From a checkpoint of a small mixture-of-experts model trained on Wikipedia.
Size: 9 layers, width 128, vocabulary 16384, 11.8M parameters.
Training: a variant of Muon for the experts, 515M tokens, 4013 steps.
Below are experts of layer 5 (counted from 0) of a mixture-of-experts language model. Rows are named router (the router's row for the expert), gate (a neuron's input weights, with its number), up (a neuron's input weights, with its number) and show model dimensions 0-127. Each number is 200 + 40 x the weight over its row's rms, rounded and kept within 0 to 999.
Before each expert's rows: a language model's description of what the expert responds to; "comes after" lists some tokens at least twice as common just before its tokens as in all text. This comes from a sample of Wikipedia text that the model never trained on. Tokens count by the router's weight.

# expert 10
Description: Spaces, opening parentheses, dashes and colons right after digits in tables and records, such as 22 (8.7), 20–10 (11–5), 3–5, 8–11.
comes after: "3", "6", "4", "1", "5", "7"
router,135,198,215,203,200,230,228,220,183,193,192,142,131,187,202,161,238,161,163,139,183,142,221,213,168,203,192,166,229,149,260,222,218,204,112,256,190,223,261,188,210,173,193,279,199,180,167,251,218,152,196,90,271,151,249,239,261,178,179,191,253,133,139,178,179,136,184,144,172,252,179,233,192,179,136,267,176,220,185,278,192,185,94,209,290,259,207,165,193,202,247,232,223,226,197,196,160,145,192,208,217,131,155,176,212,205,191,214,269,224,230,163,206,216,220,168,226,257,171,233,184,258,210,214,216,229,232,134
gate1,182,171,233,231,189,201,340,217,137,236,187,252,177,189,302,224,207,286,186,124,142,200,218,177,208,165,185,220,237,202,198,144,199,284,216,271,194,203,147,135,209,216,282,212,178,179,162,224,240,143,244,222,140,221,259,167,240,245,123,185,198,232,174,183,216,163,186,200,213,222,181,289,177,241,183,251,263,253,185,187,249,207,170,163,252,171,227,160,190,176,173,167,232,193,170,208,250,217,272,226,183,224,221,169,137,171,216,181,224,173,151,167,174,203,149,260,213,272,142,187,150,211,176,190,221,235,224,195
up1,152,134,238,206,168,151,237,181,196,164,224,196,160,238,199,279,218,168,146,199,117,219,202,268,266,187,219,194,231,184,198,127,183,186,241,239,212,227,220,221,147,191,160,238,198,227,208,194,288,231,247,275,178,233,157,224,139,184,224,140,157,129,204,220,146,167,260,282,155,252,167,132,193,177,229,176,145,217,172,98,177,209,158,244,207,170,212,245,229,192,154,200,104,177,260,223,154,161,188,157,137,187,192,217,188,201,215,182,174,150,243,186,247,251,205,265,201,181,221,220,187,159,214,219,250,218,280,232

# expert 13
Description: Sentence or clause subjects in biographies: He, She, I, ", he", and first pieces of surnames starting a clause.
comes after: "\n\n", ".", ",", " that", " by", " with"
router,157,243,203,234,259,138,211,181,177,191,253,215,190,166,187,212,232,232,173,217,235,224,205,256,205,216,196,183,186,161,235,139,151,107,132,239,181,189,222,210,200,200,254,202,197,158,178,223,173,187,226,157,229,217,174,148,223,190,183,187,255,177,284,186,152,275,163,205,250,250,224,196,213,161,149,233,165,210,217,105,254,210,183,272,167,244,189,191,145,157,208,233,193,197,176,244,186,188,158,192,167,148,218,109,197,191,137,174,174,265,289,118,275,175,226,237,162,232,197,152,112,221,313,234,206,227,158,198
gate1,217,219,220,281,231,203,231,217,183,212,178,196,224,242,118,164,224,186,152,287,209,165,258,246,219,228,222,289,235,171,200,213,200,238,197,171,210,247,247,233,223,169,266,171,211,156,191,247,182,93,193,104,94,246,183,210,206,183,128,192,195,158,210,236,257,257,157,233,185,220,237,207,179,258,204,227,189,227,240,151,181,181,260,183,215,240,219,172,166,254,210,209,242,172,218,215,234,264,170,223,195,193,217,147,184,220,190,254,203,337,233,185,162,259,224,166,226,259,203,226,227,160,235,205,247,241,254,178
up1,221,249,246,230,224,238,182,202,188,229,225,203,189,190,136,181,205,197,221,292,192,180,219,182,221,180,212,234,251,129,178,197,237,261,227,140,201,227,254,215,266,192,268,148,212,160,207,227,182,214,223,135,134,221,189,207,212,121,198,243,229,150,268,246,236,233,173,196,166,258,214,240,234,273,158,239,235,243,213,205,181,186,231,172,147,228,211,169,249,170,180,169,232,98,198,181,268,246,179,214,179,212,180,207,160,241,175,205,139,337,247,223,210,246,175,137,204,307,140,232,211,142,218,175,243,198,221,167

# expert 32
Description: Measurement units and round number pieces after digits, such as km, m, ft, million, 000, 500, in specifications and statistics.
comes after: ".", ",", "5", "4", "6", "3"
router,190,173,117,199,214,133,220,213,167,174,218,180,188,237,145,187,261,152,149,124,201,171,197,253,194,192,187,176,220,131,171,118,152,142,109,250,232,235,209,245,229,146,211,170,227,173,216,206,223,173,214,210,233,164,186,242,189,122,217,181,138,129,173,172,248,265,122,155,206,206,212,251,236,242,104,214,209,202,211,259,167,213,140,177,196,236,206,202,158,127,169,218,159,260,165,209,137,162,236,168,227,128,140,174,189,234,155,220,258,257,248,160,228,162,226,178,207,201,136,140,195,213,159,211,207,239,224,203
gate3,175,212,203,193,181,147,193,167,285,187,211,212,118,108,190,208,166,166,224,187,165,254,186,218,193,178,171,196,221,221,266,206,224,112,241,216,141,272,211,139,158,259,163,166,225,244,230,156,239,95,211,156,167,129,183,215,201,208,179,241,179,272,167,224,220,175,211,242,185,142,203,192,192,247,119,253,206,170,145,208,185,199,154,155,180,107,218,143,180,176,136,255,169,235,157,182,297,210,247,222,143,149,204,225,154,247,251,173,222,163,212,204,216,153,219,209,155,207,256,217,170,202,246,246,172,221,184,221
up3,184,176,199,249,200,231,215,177,177,230,190,136,245,184,227,239,325,219,232,234,187,192,203,99,232,223,218,213,222,255,191,198,169,189,159,129,296,201,215,285,219,144,202,231,232,123,175,119,174,269,183,184,224,221,229,199,179,195,163,207,187,253,220,153,213,253,172,269,238,189,148,264,234,237,217,183,223,192,197,169,171,201,222,232,199,231,171,278,228,235,232,154,190,152,222,251,196,128,228,188,227,231,177,175,228,109,112,237,140,210,205,185,263,197,209,251,178,222,187,209,203,185,139,162,121,231,142,197

# expert 21
Description: Conjunctions, relative pronouns and sentence-initial The/He that open a clause, such as the first time that, which, but, who.
comes after: ".", "\n\n", "s.", ", but", " that", ")."
router,164,185,155,196,245,162,201,167,201,173,210,258,177,201,142,221,205,221,184,272,249,215,175,183,183,150,193,189,166,119,195,150,210,112,157,219,243,211,217,177,149,213,228,239,232,185,214,241,239,192,281,170,192,179,183,175,228,151,145,189,153,182,203,202,148,226,170,157,215,227,212,265,160,161,182,200,168,190,160,169,198,207,150,250,197,167,180,246,133,139,190,169,232,205,240,225,142,206,155,276,113,169,113,162,234,179,182,260,247,291,237,159,272,191,227,201,164,293,156,159,171,154,204,258,203,249,106,174
gate1,180,198,215,259,141,171,175,151,218,228,237,229,241,179,207,163,223,184,141,144,204,197,150,230,155,148,214,150,162,210,244,186,154,201,226,176,225,283,187,243,197,175,174,203,253,174,234,166,261,190,298,220,154,226,234,168,220,213,189,209,97,261,197,220,118,201,292,176,191,235,195,263,132,206,156,205,187,321,222,215,172,236,234,191,180,206,176,252,133,155,224,169,242,201,221,193,225,165,139,236,178,210,201,200,217,187,234,246,137,229,212,213,168,146,183,108,162,260,140,258,236,202,257,204,230,198,190,147
up1,215,207,183,241,189,147,219,166,198,193,180,217,233,213,164,274,237,216,210,259,171,192,184,198,163,206,191,157,205,182,205,271,195,209,177,195,260,232,183,199,155,110,182,198,241,190,222,172,173,227,196,212,212,188,247,181,203,136,190,267,195,306,216,198,121,146,264,269,224,202,211,274,192,191,151,172,189,228,201,126,178,182,273,138,187,138,194,147,180,223,263,273,248,204,192,163,224,191,154,229,207,186,126,253,210,274,214,207,99,168,229,179,269,188,284,178,147,271,195,293,182,198,194,194,257,199,204,149

# expert 2
Description: Decimal points, pipes and signed-change markers inside numeric tables of sports and election results, such as 25.40, | +17, 62.7.
comes after: ".", "0", " | ", "3", "6", "1"
router,164,193,170,173,246,276,214,162,234,154,205,159,158,249,163,161,225,130,206,137,229,177,254,179,164,212,227,166,203,194,179,170,221,191,159,218,169,245,227,244,160,242,227,194,202,230,202,190,340,202,190,156,176,112,236,223,201,133,235,232,205,130,198,166,237,182,153,209,230,246,183,226,199,125,176,245,187,165,262,211,202,220,148,304,223,198,208,202,131,214,251,192,126,257,180,231,184,226,156,257,220,121,191,201,174,195,122,227,242,250,240,202,209,198,220,192,114,224,173,137,191,131,214,177,163,251,195,183
gate2,209,238,237,229,262,280,253,176,184,208,189,238,156,214,208,256,146,156,219,300,194,183,158,255,198,161,186,130,185,201,235,143,208,210,185,223,236,238,193,222,163,273,167,258,236,163,248,199,232,206,204,120,209,199,176,218,207,207,187,277,211,168,202,218,192,207,169,201,156,193,137,182,194,165,154,244,221,139,255,301,135,185,235,203,238,210,150,235,217,230,177,169,216,269,253,219,157,197,187,206,264,251,230,219,218,166,109,191,268,203,197,207,200,251,171,162,94,238,153,226,242,239,191,102,237,210,212,179
up2,262,264,237,223,259,242,253,181,204,175,256,271,268,174,203,213,189,125,236,186,224,197,159,192,158,169,191,242,146,192,228,222,219,216,184,215,197,244,257,238,156,204,227,155,170,191,227,184,151,186,177,188,189,195,201,242,216,140,212,282,183,233,213,197,150,117,159,259,200,189,127,190,179,168,136,260,193,158,282,263,144,197,210,252,202,288,137,295,242,217,211,167,239,193,225,172,145,244,209,199,304,211,177,215,205,189,137,214,236,205,185,212,187,150,199,117,209,227,146,195,184,209,197,138,138,144,204,201

# expert 3
Description: Small numbers in tennis scores, sports and election tables, and quantity words before plurals, such as 6–3, several, eight, many.
comes after: " | ", "| ", "; ", " ", ") | ", ", "
router,95,196,158,193,227,228,186,199,149,188,232,184,205,162,204,231,206,147,200,192,222,199,155,175,113,171,208,172,156,207,265,167,163,145,185,221,170,200,264,234,227,214,206,184,206,202,186,249,151,125,246,164,163,159,125,226,269,170,225,214,212,156,179,143,239,202,184,178,270,234,219,195,181,162,153,267,196,173,176,136,126,237,180,225,155,261,251,240,231,157,198,213,190,221,164,276,156,187,155,279,254,134,218,138,173,233,171,247,276,233,235,186,248,187,215,172,143,282,177,196,193,97,190,221,229,213,207,173
gate4,247,200,203,282,232,161,180,239,185,200,215,177,156,180,197,152,231,164,230,232,251,237,226,208,128,166,187,193,187,151,237,195,219,82,156,148,173,252,209,113,207,133,227,149,246,202,212,209,151,165,226,231,184,219,218,181,254,217,214,254,168,128,306,268,215,211,200,218,270,265,186,178,200,176,173,268,195,130,159,141,193,209,180,233,238,201,191,241,221,194,242,209,233,219,180,223,142,204,272,223,173,130,158,209,190,245,205,202,261,111,155,172,174,123,259,192,198,217,205,211,193,162,159,280,228,204,175,219
up4,195,256,297,202,226,165,205,154,214,223,204,208,219,274,199,210,273,253,202,244,135,211,208,177,236,290,237,164,184,162,167,166,226,184,203,216,224,134,302,180,142,223,219,161,181,175,241,165,186,168,179,254,194,195,243,194,156,196,139,208,208,183,261,219,163,179,221,180,207,180,146,196,190,159,243,68,161,185,228,151,198,255,154,252,257,202,112,219,200,198,200,225,240,249,182,249,144,196,108,265,165,184,176,243,170,187,209,185,164,180,210,165,181,182,180,225,169,274,149,216,190,201,190,230,207,220,126,280

# expert 62
Description: Two-digit numbers in coordinates, dates, times and minutes, such as 45°, 13°6′, born 19 April, 11:30.
comes after: " ", " | ", " (", "°", "′", ":"
router,168,188,153,174,321,227,213,244,129,130,237,160,197,150,203,203,240,155,119,235,191,216,238,206,184,209,208,181,218,158,292,211,160,166,193,221,201,204,252,236,266,234,181,178,213,177,146,319,171,170,207,161,184,136,139,206,220,171,198,210,148,196,227,203,197,192,201,234,158,216,192,247,151,169,104,268,224,215,211,219,173,108,177,189,183,225,229,172,144,188,152,170,194,218,112,235,185,202,205,243,217,157,156,147,167,119,198,265,274,268,207,174,175,171,213,182,226,208,180,128,217,216,197,208,187,181,167,168
gate3,244,228,178,153,182,200,218,154,195,214,224,214,137,185,129,107,185,167,185,176,186,227,200,188,175,277,300,207,131,177,243,221,226,215,235,262,252,207,179,198,130,168,212,203,231,210,202,226,205,135,260,219,201,155,218,184,191,110,146,214,219,205,174,197,214,190,251,201,179,277,230,258,151,281,124,186,218,209,164,206,186,177,186,137,174,158,104,243,169,215,177,260,109,249,144,216,168,204,168,190,255,135,160,243,231,166,181,172,314,202,233,164,189,171,193,186,178,188,220,216,179,201,142,259,207,175,185,197
up3,216,228,104,141,254,207,100,168,142,136,237,121,255,255,224,277,140,171,218,237,161,226,206,204,238,251,190,144,218,227,202,225,168,208,262,156,171,252,215,200,267,223,191,194,184,166,170,169,239,234,204,269,169,290,195,185,245,181,214,180,231,150,248,209,164,212,166,172,287,200,198,216,250,166,174,145,184,211,256,198,204,175,198,195,188,231,190,83,186,172,192,168,283,132,234,186,245,200,203,145,231,242,231,160,171,176,205,190,135,234,178,206,196,248,183,199,224,197,193,224,166,287,237,212,197,202,172,153

# expert 19
Description: Verb roots after to, was, is or were, often before -ed or -ing, such as see, construct, protect, summon.
comes after: " to", " was", " is", ",", " were", " and"
router,135,204,230,261,288,143,279,165,230,204,249,159,197,152,167,200,236,149,188,226,258,194,206,218,236,203,221,167,217,186,245,202,206,151,183,221,229,181,204,266,217,268,198,220,217,151,122,252,207,182,196,234,274,169,120,161,249,180,94,186,195,192,225,151,150,267,102,227,188,234,224,204,214,169,168,220,189,275,201,208,244,235,186,204,219,196,173,186,193,229,182,195,171,242,173,245,154,165,145,203,169,160,189,186,181,155,208,294,248,186,306,186,181,238,237,231,157,209,220,176,234,207,272,203,242,273,250,174
gate1,197,205,269,218,179,203,219,179,237,209,179,273,162,169,220,162,179,190,218,226,212,209,207,209,209,239,258,199,227,281,286,254,157,163,107,266,245,151,184,250,194,174,217,200,283,173,217,290,128,143,229,199,249,172,231,216,157,176,192,241,199,191,213,225,214,218,131,219,194,175,175,167,165,195,182,150,119,234,179,223,245,142,223,177,213,208,182,175,136,221,139,229,175,193,193,124,195,223,201,241,214,190,284,239,271,275,276,249,253,206,278,164,241,161,172,236,205,172,195,218,155,194,214,185,120,257,191,178
up1,242,217,234,238,207,168,254,170,211,178,247,175,201,221,206,160,110,139,191,159,160,198,148,184,261,173,204,249,287,234,167,153,186,158,194,207,239,201,198,223,285,196,212,130,119,226,194,221,158,194,268,204,181,230,197,210,162,224,171,107,179,194,264,204,267,181,171,181,253,206,186,201,143,251,245,140,186,262,174,231,166,160,181,217,197,163,222,163,179,179,223,163,269,229,264,172,303,223,221,232,156,189,166,168,226,286,241,158,189,208,153,168,166,132,217,190,104,204,162,181,186,126,180,235,245,195,181,203